config.yaml
balance_bias: true
n_groups: 4
init_std_router: 0.0291
vocab_size: 8192
norm_eps: 1e-06
steps: 13562
dataset: "wikipedia_en"
Below are experts of layer 5 (counted from 0) of a mixture-of-experts language model. Rows are named router (the router's row for the expert), down (a neuron's output weights, with its number) and show model dimensions 0-95. Each number is 500 + 50 x the weight over its row's rms, rounded and kept within 0 to 999. Numbers have three digits each.
Before each expert's rows: a language model's description of what the expert responds to. This comes from a sample of Wikipedia text that the model never trained on.

# expert 38
It responds to: Colons and prepositions. Colons after infobox labels like Tracks: or Relegated:, prepositions like of, about, as, under, and the id piece in kidnapped or kidneys.
router:482529471511374514450488552526488520470555520473609545502428561430410529548448517581504484472428511487472554477490517448532541503499465565440434652496459428488380464531494428576513428559566505504393502469464512464526482479506531550512467493470474470515487529413540482575570592503544441544
down0:570544546580490540446493533555560532565536560489443407527498510549469582578486412585470432492588554399479475467477499482477566539471500420509496467516594502486497594513446465496443513481483557443512555467458518554506475491562539412475553435614505535435524577577523471479448599490512462551
down1:580534586479615482516442537610439486514480494579521374541516613555505512481469488548463475443480438503507419490541506496450460517496452534501483570395477501491513464446542454485486559458557533533563502438543502599509385458441480561524580425433514501422497513558499530579526504484432461491
down2:457512514550522501512495595482519500452518442528579611404483553413498451514490609518476519654504527481523488492509449536494472517499459523482480486493430422539569505508520389508550487543417476418519457482491481545392442609548551521532512485444586521455499480516506513531442496590436551401
down3:428503453552481500539526479532437335502493559490471499484458528391519393498509525563477478522506502438472520494528540444523432444499418497492490562536545534446544501529504517485586483418509526442416556444472484511508708460505532434542407492508460485497508495504510559500432389484517482500
down4:525512570514458470474535493529503479489545454544508568556586533546491536535467534497541573520615609524552468409478500448440447394489599419494521449563463507480470465528544543415452457491505502458472566607412537541508415572553490503538572548507471475605577498576424513482472554469498514500
down5:536488547450532546501491520518469357532505521459494445542455514429558510478448520458538478465453534424459503480426487505436468554588518423552561518577407475471510418417471501408456553561478521563454543447554582436566446600477406516434543448428513448528497468513524514564434569446492508484
down6:472421626533503514515492460529458549479403512521493545552484422528551509556509428399449500475508460537536540612465455493420408502454558458451515556548538500562454437598470537493525504579471477463526496355472523492504559499497515438502534596553477600425468470557575501541478486538546514514
down7:455534603413564538380509473511564440439571425482492536494460598424531480552501532492482455456551390518561390495505507504502530470523491518445431553527425587453506487594549578523460529560506540580552466457530515465508485451540445538514556512565487542500525411504407462505489523585508453488
down8:493497408454507515576402508482542376499465486423533587496474416460485452554434585564467463496513452535515505482507462516450523496508497506534511536535501475481597447505528509438529503504496522486454499482469452367533619542360504463451487531498584543506573485485576450483548582532435565590
down9:439518476463497574408486537549452466552480540444463535480510519559481393518421566517497461542459498582436453510467478484514509490560499516565469447461444521420412526488450485400524525444628564474407537447481459393432449473486487474412568542519498539523461548478553616409478543492494513463
down10:516490517441494541463505487536461287470481492537452540554441446531480427501484516493499479465475543532478538553404526464524466510581488502541455525588433550527472447494450444492462548472522469553452609534531548517560692457532457464529541472502602538442471485490516524489475512461513566474
down11:437532455540496519524512504591550602523519483528477417488414493508548588489515498496499467408543536541460520552573442525504432425525489472462525441508484457424501538536535508475592599514509459602526541555579597487432434503481488502445526589489477516471478520514533531636459557368551502543
down12:456497552484488538496448545530518549528460485649507515519555511476453418505608580453465557460452566564552415433527526530488460508443506528528537423499492463508498445636533580512518470547477508546498529570410462583525529560524453532478525501524426544592474585576545563528559491530422446511
down13:500434515468431495498459561404488567537532458465511498399606489472517502446488495493560520522558518423373566456447570454512520443504565514452490493404518525483453451492501516466339535471492531466587420554489594468531463481450519536509500527409512560540597551495467575417514488498502531484
down14:577456575495503439592475521547554518540549505577531521443459518507474448412553543446562400529469465431509544533472462558484498498484498590515458523495531505450509454449511452442604515547508518361472563554497424464584575471409512476462374545528548458513564477548545469451578491552515505467
down15:528571457561425533518473477506489514528478432511499565467563522485487472496449436389482538489579408500441545550492490414426577553465515476445541498296382519509447549470462522469550477557525541513523492509533536559550527461574532506413533471452557453548476526490540481454417538482502509575
down16:490442482414516517498566596524515568498415490544455557560520489451538450602593555476488582570535494489610526508433499572539462476466503501490554519490475492471506471483554482486389437497505495450510520456547436454524388611551602518490590546526543592488482550560423511466534449483526519444
down17:534487437447518450435479436559577438512451563476454471530552487478591492496469460561453623562495527470516543485523422462490539492498505451516571576569519308527529473539445464464501421459399387505450504510517503501460396521489500490453461458506450474502490516503473545563517589550457464457
down18:518512531524482504594579460500394455522436540433423495542484533588587427454481441456524431514497426495513489490499504459460542528546464555658564555483492474548472515532424505396425484456525582558499477500531488464453582478538420406478453481515506460536405415532420508538508475489537472520
down19:463505380584493512602512497424473457482495499428435480368407395522486463449469518471458468555560539517490490528598495581570426479520526411528425472556587514548416483519501549502502587424529508489462465478567523511500486435477448441500443549477513462551436518410472525536495521570509481508
down20:533492562583563478383414525510573451542548524425439481382529508451468383471486519488491458548479416503510530457416516411531485538467511618567536567507458529564496531497413553498439480520524512477546582469532413465388549442506472480508479551514527577499503446524490532431503533551513545506
down21:430524510527520460490434550512470315470433511538498600561631497515473495550527489492485500453486523544524585509443543583460598526443544483512549518556441520500466465447523474511558551579465494547462540527467537505519606506575508529556494553500426550493481481433458522526532526514535651510
down22:427502482428495582555464535472500588519556466415453509378510518560421507390532483476559461547457428425533480499475539435505533536486440496447470506557451474651516572510524535498486493513475486496592432464495522511583572522512489586491494537528540498520482445535435445401469554452413497568
down23:526525491475483554509557556499499423432504488420507543492511546459463538595584468553553539433471497507547508553445441498476492506472476477473417454510533511558499496481536411564516465601518471576540427530502498457604667485562452449429523432521472546518623464492392487564480450532529444524
down24:471479465595564481467464473473510395473539533554504441460552564511488458510538510536502533523440465516618529561505594426511534579393489516517562432560517382426578541466576490573462497477472453494539514445469466570482487543452526445562434558580512488538492523486415427492546447568489576473
down25:449501548569539535480508451531515590505534494436489492399462526548516492547446433504413558541520444483401501560562486445566492496554510482504480616488479544452548610591467485550520530537464503496428559530466467481531646547505459525476564489442477451459448474391527566470413469591502463486
down26:501574544583561410503501560551523497522543538528564489523421426444499553474572434434531493550517512511545615409519464513537470446537458547470576402496462567495523497637496447523550590480526501484470439538528423399469486580458532522505504521469552518536478526415572527531437496593486490465
down27:468424539499474520505631494466481368551500464546528465543478515492415529468490555465521436468462454393507404601503493572543516505508564542508420468578491511471500547495464500572594484478552420448499623515540548578489517482471461517480510502501414414535468452548464506484438474385534502465
down28:548584490483461533485536433514499557539532536550569550385505503481523419451511494585519517516527589485417432471546495527624475503553495491408581516505542505564420573554496559552516487500520347520499463505526476501468493448457503456464395540518448479510465517476448513503481460502354477417
down29:452501452549487515485529434443522515459474448486504438529532495425450500564403593567582566411516588501544481491426472523506483435507520477460511459440619488489528461457415516574508471537524531407400580482605503580578481479500572472541559488508400490504465552526501556414503498496452454552
down30:511411560537497420475475524474518545484552505476479501543499378501515465553527478483489399434586469487486483600460485508496473587527491522572567601500572487423624556395516455441558480489530525519534507503514477475529477415532417500545600439557508517493521461512463502407386517520422512543
down31:540489581452523474526458491578541458438457497549505470467627487571509462566472527510534412511493346559533446471482563412459446492490529546448483380405521533549501534450418533508589487485481541430519460471563534494448454587468490560475469462532567444470510555503564445472541467474494527579

# expert 58
It responds to: Job titles and of. Occupation and role words in biographies and the of after them, such as professor of, abbot, singer, director, founder, mayor.
router:453500514539510455486540486454475506424541530595555484557490509372506572502449490438453447410514515477577538483462548446503488572485495545504386576473448412463526486420521489562538394514487447511511527543471521582566425440506530516473460452553397507494481532480480536586559573423555411458
down0:522435472548617481566532565544442563425426577545499390481518483529597473565603423546511519522538418573596478510499540552533470558508447476486507495572441436524498461518494421523536476527394621551548498500508519522464441532466465449499415495522547449491468473442506457501462480499547470563
down1:500398492458505574469500515505485411549542444505491474538441554549525547445576471436507467531456432432433458547473565540475502385417560526543562510513542437462531541577562445500497471511483533420487470488637514503518554515391491486470471470527460490512469530480492525485369483582547371484
down2:450441515515554500423515413487583386502530499484533526549531438480487511526454430399459450455507512482607500526519549457504522473516603581518486503438508411494449469579506581498544468471431436589469540612472559557551525484504516582475455532611479415526541507486492428537579480535496540469
down3:519485494502634464505519525527480460524426512493496398463547524546614530520472441557447547566441501441507589471532504638546517529475580572429521464478592509472496516442505499491508538394523506533613595596496477517490556562513494463474425503524563512554498407572470518510502440526500456486
down4:469491615572424545511447463465585603415478513456518553510515492459494457479496417421482601544467586574458457545566460516533468533503429574496490484504528524470566534522445513463464538533475451537548513560499507562533433387578454423584529537495494522565533551520431548453516462566472592505
down5:540466564500551474490525439470476468522643555449580529500576577495556463500506428515498521468541535492435530467488454486492538530596517451467484422522619438526494431498589556553552534537486502476505554373417522421493619516423540465500456490525479596466508408510489515546540509531494433462
down6:482548525514595496532442496481515445597540542531552560553506441548469483439568478475447398422527586492416434490554465501515489464425522472593445469487436512574544577492504448540460387523552555458543539448511470462547583583513532550567519526568521460468588515431582461495465505451537462450
down7:526467491489464513531557502524474471525465504477625503432511544505449455450564523550628513580457521574519494547536482446488503528536563527481429396450477387463524565447487496489454517479495585538454491428494458500546672485441496525461552567608428511442500464502423593533487530524488525515
down8:518526544447488537527534503531638510466488420459518517493496475569502591468437472451503487494533546489531549484450496559421537525348424465524427510503430477496445478600564604451521491547452475496474539503520482514567472489624478493507538494427486471532547543502626458503513524413413531585
down9:524514500498508458456511502485473575532518519525476495539417528482429479515443482578634488537414432557595511514521489449481452496546453507455579518413581488522544453521575544444610436487445473546489506357508549505505454512607524536509592501449443436423499529507540523422456559466442552531
down10:424604480515489432493470530536413402442558486539467536537516469476467535496470382523540432489500484526496540542438487538447512469527424523499553525565510576539474457524594628481445459462559499496426449546502512431472627494602500559562560562492538581463546501491528526529527482477474497611
down11:538581444519465551556500535365438481448555412484488480424464529562466460415498561511520538442560467515482503486449544502521496568491489409533519420512448494551506478423516550466553524520596494464491399479580475453315512554463535424485488470508552497519492518488495430457560433470466445523
down12:540564497548453455549350523545392524461521456598473428492504538502507521514566451544399397509465487414537519489519484482497493587537448403479597444499517476453572525517519523549482453423471494425521416489460454492479496524484507443557452584530476494430534581468456550533474541555586470472
down13:488447492457540540466520688569502418500547478606501459510541497504490457501523489460469499538594449459439447466431510456553534526480503543545452501438505517575485503526481516585507498476595474506533637530602520522442581581389450564515468487490474551507580565543512505462515501492542442493
down14:514474500411453547473584490505416552505577550554556506533436546557558489446458560518487539485512522536396486580608452453526536489580548513453524554511549579411482496452513477578494426441523509483449590421523422438496586571469492601447548495521534460501397492526530471530526507543568484469
down15:541515491515548514540558555549507403491548454442470582457598497482486501566542465374558529416456416530477491577497565488483520537529487448433446515532453483532512501616471399475409513504511474566556541487478498558481548446437548433478605600538512519499500491416513503536572594493524457456
down16:454565613518497506420496531510464314500452469510551524593525495550496433492539526436504552530514555529431556496535504413472505505495568533533481539524413458523426521531448592456529522461502479632469567539494523548533621505559472500522525564482492535514556488499467436461579532469491582464
down17:608487523494468484461550516522506387515459494433513494451549556631526431524516521442565495516453493459533497535583458496577485463552519363501518448470456484472484409413438506533426509476485503515525393474438428456506567520528428496435451437454489481480478495516453532488549516601567442398
down18:488601523599495487498482447490582451425468521561494458530491510398559517553502546544485506450437558486537456469385546466539531405495530475539513512551441464528467426479508439487506435580504473477453481373573506517464516371477503468486552566515448494571479465560467537462473392502611497462
down19:457470472547513497516499407495420398412513530595488533552519460577461551479558482441456430457487483552527509470486527580484468555502531404469533482492561566439477399546494547645467476503442516503414462490431477414509605502516502474408461578487459513508459442484546550541446463460444522557
down20:518444495437423457499476462569456427543393524444454535516516533479529582582476442532439544535528468514514505456519475489466480570405454559583454576571482530523396461612499494498493574488540486386449444501508560542519531508517583451514463439405513483608522545513531538499511533436415539535
down21:453444516508466449497429561479518480504418531393525470408543561560545474489554474493528536500540483418477563522579523534517540474481496422567604605426467538478478513479460496494459562566438545441541454419476611432487414526480520469546472448449547449483468522474546503510546614525410572456
down22:405451468616478522528479438517511460473548594518615525573531552541545437486526505555521462574575607472557510514507551500438569512474540449476516549514485484624473438456447500503510475466471448541451613519556478483470641536502435468548462464557499482417475516502437471508467409508503529483
down23:453495544636564448463512510529600567485482530523471562460460562476540480540495590603436509476503516528526440528542509440526467448517537400528534428454490550543416469465513463530450447569519513505442481447509640535520429510485518541556502435481509595390463516578447441533471459547499554462
down24:482502468504436440546448474532434436583485545516513439564515495423497611533512590507503514518435431485472498449470483460536505503510463486545602516467550596480543481488461425511505517461432508387486378464539543521513659456482458478538512454453516529561528604490549577500469448448483571434
down25:606509554522533475459487515586494417476471457447517434394540490438479532543486481561587552601496379475575524481454479557487465487455380581445518548528534491496417499514454482411517389494574455551449479528464598490485543537595435508489526483511431477495440495459514480453483452499548480499
down26:474475512516574444542442528513520532498560478504444513511446464567524494362482463505474469488632575427432433466403484524473512526519577534458478512543559472519548525468547464334434488539475476495496507463553551456534418531399461425504489447474407483500529501540399470468449468485574452499
down27:561556581496333513519389522550440558517435474486484560375471422505555485487488576371598445469468526570471496530456521488390445485524516545461504566473516488503530479458449512469474540549500516478501440444521481505499510439503507473428557526523440492514472493485502520445478420512378550541
down28:485553547525472500538476437490611407498625519552495516564496524555495510519498513450568488527469489530413441458460539551499500484551518516441448437508532437466568514499453510550470462479507539526523593469532486482540700549463504544500623633506557501440535459493560492463544503523492517581
down29:350471563484423562504558490433566357504537486564417530522510411451449474608460456470571547481428460511510504517442525449485487536476535422458446461488467572549405512560481466515494487522390460545579452518519503478528541455501476494472468442533496438472492522513528547476512619447536483490
down30:460510493503472485567511425544529491626471515404551475608534548482545533436569599440484496491520561440571586507511561434477466554512529478477549505513432463534554452512489561558541604514483485501475404470406534460528545448513561533510437439422584534478487529413464581490546558528508457557
down31:522516389446503481463464538517439385500476588552586497476592504493528535543503483529402519475493491487474482500478480490508485561558523588551545475469518505548617498507562566551586557523469519449495537589493400543496603507484554561480453642568519438450495421454474442505475531514517474432